config = dict(
    d_shared_expert=0,
    norm_place='pre',
    rope_fraction=0.5,
    doc_mask=True,
)
Below are experts of layer 6 (counted from 0) of a mixture-of-experts language model. Rows are named router (the router's row for the expert) and show model dimensions 0-191. Each number is 200 + 30 x the weight over its row's rms, rounded and kept within 0 to 999.
After each expert's rows: a language model's description of what the expert responds to. This comes from a sample of Wikipedia text that the model never trained on.

# expert 6
router,149,151,228,184,174,184,162,254,224,145,213,172,189,199,254,222,258,211,203,212,220,233,170,195,130,164,198,221,231,165,205,184,192,244,254,242,160,225,125,147,151,197,234,247,199,217,197,170,198,170,202,207,177,172,214,176,170,199,163,198,210,205,242,163,182,215,200,177,265,136,232,216,194,212,190,154,229,154,165,174,199,250,224,203,212,214,150,209,167,172,210,228,250,169,184,226,162,205,212,205,199,209,187,268,189,172,196,222,183,200,186,168,198,248,194,177,225,209,220,198,217,180,184,224,165,154,143,191,175,157,199,235,209,210,184,163,188,218,218,167,235,179,168,200,225,227,128,186,186,196,237,205,195,145,183,192,248,210,184,210,237,188,219,188,152,215,257,178,208,202,190,202,184,195,198,151,206,187,139,207,158,186,210,172,162,127,198,177,230,183,193,158
What it handles: Periods, closing quotes, line breaks and == heading marks, especially ending sentences after University names or years.

# expert 1
router,164,194,173,231,208,203,201,181,190,157,178,219,166,150,214,215,243,280,132,205,208,168,177,201,226,222,185,251,211,203,193,257,220,193,221,228,154,195,129,235,232,137,179,193,243,175,168,159,215,195,200,143,191,176,197,222,195,185,169,211,250,209,226,223,181,192,199,141,220,180,194,179,170,160,218,191,221,267,172,158,187,198,209,192,164,168,161,175,200,200,186,172,246,168,234,200,166,204,181,226,164,206,230,212,171,230,187,175,211,208,176,170,237,193,264,238,240,200,179,222,194,255,187,229,240,178,159,194,171,191,173,232,193,223,159,210,181,214,164,185,226,201,202,147,180,192,144,198,191,202,225,232,209,203,222,249,231,222,190,233,185,220,164,110,205,163,209,193,231,157,190,211,175,259,171,227,190,246,148,169,191,242,218,206,154,151,209,182,250,177,177,207
What it handles: Function words and nouns in scientific or technical text such as engine, model, system, gene, signaling, binding, and the, or.

# expert 11
router,155,159,164,217,172,227,231,211,199,142,205,226,208,136,211,222,201,251,201,189,185,182,211,209,209,160,235,194,180,189,196,206,209,200,221,206,204,217,160,230,192,185,234,215,226,145,196,240,252,208,217,184,153,171,174,200,226,200,209,226,238,193,133,209,279,208,239,196,189,194,205,181,172,225,173,212,202,225,211,231,237,218,272,235,191,208,221,282,185,226,194,185,222,160,209,202,146,208,193,175,169,205,181,218,166,211,190,195,196,158,215,231,231,234,186,185,232,204,164,222,215,183,185,182,185,246,242,164,185,177,202,266,163,186,227,218,205,230,241,206,185,182,210,255,208,107,151,208,257,152,231,217,199,189,191,210,189,171,198,167,233,157,193,171,199,245,274,183,249,169,150,169,185,244,216,188,236,200,189,176,212,156,240,175,193,219,212,241,198,121,197,161
What it handles: Nouns and plural endings near pronouns in plot summaries and biographies, such as father, career, children, takes, -s.

# expert 5
router,210,202,186,205,211,157,224,217,185,203,197,137,169,178,198,212,212,212,212,179,137,143,215,209,236,220,177,228,215,206,203,244,220,215,210,192,209,198,205,244,221,135,196,202,241,194,165,168,251,273,202,211,157,134,238,226,221,197,172,221,173,163,198,190,237,247,209,181,209,192,209,169,193,176,212,168,201,196,199,220,262,168,218,193,231,197,221,195,237,230,223,166,152,211,216,213,259,177,188,174,205,172,162,176,202,159,177,218,221,203,180,231,203,155,196,227,210,189,198,244,222,201,199,213,200,159,209,197,173,218,198,212,239,145,198,202,226,249,179,231,227,179,260,183,220,202,216,199,195,230,269,209,197,155,264,171,242,149,146,174,228,266,215,176,226,167,192,192,166,204,207,211,263,229,248,213,181,208,154,194,170,195,101,172,179,210,259,143,157,207,162,226
What it handles: Words after numbers in census, election and geography data, such as km, people per square, races, from, time zones.

# expert 7
router,183,190,211,269,155,171,181,204,152,192,128,183,194,200,272,147,184,170,183,140,150,221,203,151,181,222,199,216,250,143,179,192,237,261,256,198,196,222,222,200,205,194,160,224,262,189,167,215,181,208,187,190,150,189,209,180,255,155,250,196,194,210,177,188,203,188,193,181,192,159,209,192,236,239,210,192,198,189,186,210,185,155,192,161,210,232,193,206,232,163,162,182,196,221,180,241,240,176,205,220,151,223,202,273,208,131,213,206,196,213,232,242,205,146,233,142,202,193,220,223,213,210,138,233,181,176,222,224,200,157,208,213,261,194,174,222,196,172,182,229,234,169,184,195,231,206,183,222,256,189,206,176,234,194,203,183,181,183,169,220,188,179,192,166,199,202,162,213,111,215,194,195,169,223,209,241,245,199,221,155,174,223,188,177,162,167,186,205,194,174,217,135
What it handles: Colons after infobox field labels, table pipes, list dashes and semicolons, such as Location:, Successor:, Born, See.

# expert 0
router,187,192,193,254,157,206,193,197,176,187,171,219,202,212,199,171,215,254,161,157,168,170,164,129,169,180,195,152,252,164,124,227,209,239,250,179,214,224,191,252,173,213,170,201,188,220,187,207,230,235,193,213,180,178,188,176,175,180,206,205,208,171,209,212,251,211,190,200,224,173,260,214,156,204,228,193,241,217,192,196,176,222,189,223,179,199,164,202,238,246,177,172,177,191,226,237,166,185,224,230,223,241,206,242,230,148,233,181,181,214,208,161,240,257,197,215,181,221,238,246,161,216,99,227,165,205,219,220,231,142,178,173,192,228,183,223,200,197,236,168,244,217,266,188,213,204,200,190,269,188,205,185,210,189,168,170,180,224,198,182,201,180,265,204,138,256,244,231,152,254,152,170,177,193,227,209,188,192,220,197,222,203,140,177,181,208,204,179,230,178,192,205
What it handles: Opening quotation marks and first or middle word pieces in running prose, such as ef-fe-ctive, im-minent, view-ed, final-ly.

# expert 3
router,142,211,215,246,196,176,199,236,159,165,198,205,158,172,236,153,229,208,212,144,193,223,189,228,218,227,208,201,189,179,184,196,175,220,202,233,187,245,165,205,171,211,198,222,212,184,172,248,232,185,187,203,135,205,186,218,225,190,217,201,208,188,155,188,213,198,228,227,202,185,257,161,196,249,207,115,230,196,196,260,228,173,172,232,200,256,195,219,215,227,225,213,213,257,252,239,241,212,131,199,159,239,220,204,179,177,187,212,146,222,227,206,206,133,230,160,220,163,247,230,242,249,206,183,164,230,244,156,237,186,150,216,163,229,178,213,196,233,231,228,162,215,256,224,207,180,171,192,268,181,209,216,231,232,231,160,183,216,216,188,228,193,160,214,187,210,208,176,194,221,198,200,175,239,223,205,253,181,242,157,150,247,170,241,218,221,198,140,204,198,189,222
What it handles: Articles, auxiliaries and nouns in album, song, film and book descriptions, such as album, recorded, chronology, a, was.

# expert 2
router,175,180,203,201,214,179,185,194,162,189,155,228,237,206,213,156,187,244,219,226,160,233,229,236,188,151,213,207,238,249,157,171,182,251,242,214,194,166,193,225,134,161,238,179,237,193,163,222,214,229,183,212,135,217,142,184,226,235,213,213,198,206,176,181,223,220,210,154,210,174,191,169,184,235,203,171,195,141,255,184,302,190,216,218,166,169,203,193,191,249,196,148,208,208,280,243,189,242,193,163,205,148,199,221,177,244,231,248,203,214,195,187,196,237,234,213,211,155,231,237,213,212,179,214,155,200,211,146,225,243,149,189,174,208,179,207,231,233,244,176,191,209,267,222,200,174,195,186,202,212,173,237,207,161,222,189,204,209,196,168,216,211,211,219,218,228,285,170,224,155,223,195,174,211,176,224,191,245,208,210,173,182,218,202,200,195,242,210,177,168,252,175
What it handles: Pieces of personal surnames and given names in credits, rosters and tables, such as -ford, -son, Wright, Mc, hyphens.

# expert 10
router,197,142,151,256,168,211,175,226,204,128,201,196,199,144,190,170,263,192,212,129,220,226,202,209,186,129,212,203,234,151,242,233,249,251,206,199,223,154,220,201,219,206,237,210,185,207,213,251,227,192,189,200,203,172,231,220,147,208,179,219,162,257,171,226,239,197,203,147,198,92,231,231,227,231,202,193,224,201,223,200,220,183,206,156,220,184,148,222,188,197,184,181,177,212,206,233,205,219,218,175,182,224,198,214,171,205,211,228,210,197,257,230,240,189,205,214,203,200,245,198,158,211,216,230,193,146,174,170,230,205,214,206,186,193,151,251,232,226,187,183,178,199,222,237,206,235,172,201,208,212,262,215,228,246,207,175,182,157,113,162,231,198,255,192,171,199,155,232,170,189,164,197,199,204,240,189,196,186,143,231,196,208,194,172,248,225,200,223,222,171,210,190
What it handles: Prepositions introducing dates, places or time spans in historical narrative, such as in, during, until, since, before, at.

# expert 9
router,185,228,161,201,166,184,163,226,179,184,190,234,165,182,275,146,199,246,186,235,201,189,210,244,210,181,221,203,182,237,205,225,203,214,169,180,163,182,185,219,209,115,147,201,274,218,161,203,167,260,159,211,165,169,244,181,247,197,217,240,181,232,233,247,221,170,185,187,179,160,211,167,212,161,222,222,181,225,170,174,240,187,202,202,192,208,186,215,223,220,210,195,194,144,255,182,219,199,180,213,231,213,204,181,143,169,182,149,205,196,206,195,223,177,217,222,269,185,195,240,260,211,229,208,220,196,142,118,163,200,163,240,157,181,207,213,182,154,194,147,171,245,171,187,222,159,110,202,203,182,177,178,192,230,174,184,193,204,174,184,226,183,164,193,159,204,168,186,172,144,214,189,202,255,200,261,197,213,193,189,178,199,201,191,189,180,206,175,208,174,180,238
What it handles: Endings of Latinate taxonomic and European names in species classification lists, such as -form-ia, -aceae, Virgin-ia, accented letters.

# expert 4
router,165,238,146,215,229,205,218,212,159,198,200,209,184,225,189,199,206,222,223,224,210,241,184,203,151,173,199,206,205,200,179,242,215,189,187,216,153,185,183,246,244,107,165,194,231,158,200,256,260,218,180,222,218,172,236,168,214,171,241,250,214,148,252,220,215,229,214,210,253,181,192,173,187,216,231,214,184,175,218,175,192,167,194,189,194,147,157,218,197,216,158,204,185,204,222,206,171,173,216,198,202,229,206,176,187,185,188,199,151,207,258,214,245,188,164,222,228,181,200,238,168,192,180,222,198,223,161,183,182,216,216,230,213,187,191,240,216,229,223,195,180,204,226,190,191,220,193,210,211,233,198,151,251,225,219,204,162,138,170,132,180,232,175,218,188,140,207,150,184,128,146,168,224,204,196,160,172,196,207,147,161,130,163,204,191,175,255,196,221,121,252,151
What it handles: Word pieces of Persian, Indian, Turkish and other Asian place, party and personal names, such as Jan-ata, Harip-ur-a, -iya.

# expert 8
router,167,240,181,235,204,176,185,234,201,206,185,182,212,167,225,230,200,269,234,163,212,153,172,209,252,221,210,170,172,183,176,142,219,219,196,196,243,150,209,215,213,198,235,178,246,198,180,155,195,255,188,205,171,159,248,254,227,184,169,183,194,249,196,162,208,257,236,194,191,209,230,175,248,184,186,200,177,236,231,232,207,194,246,208,168,198,230,247,173,239,179,200,166,197,212,220,220,164,181,170,223,207,216,194,176,168,244,251,227,236,173,171,170,226,256,173,197,183,216,239,206,253,200,211,199,207,196,199,225,211,160,204,139,176,193,211,216,183,191,224,256,168,307,224,189,222,189,182,188,198,231,218,176,195,238,173,176,165,191,185,220,304,201,154,193,233,247,261,230,204,214,167,198,178,207,205,219,144,190,190,195,208,213,186,214,185,172,212,216,169,165,135
What it handles: Sports words and scores in match reports and stat tables, such as match, Cup, team, goal, –0, against, pass.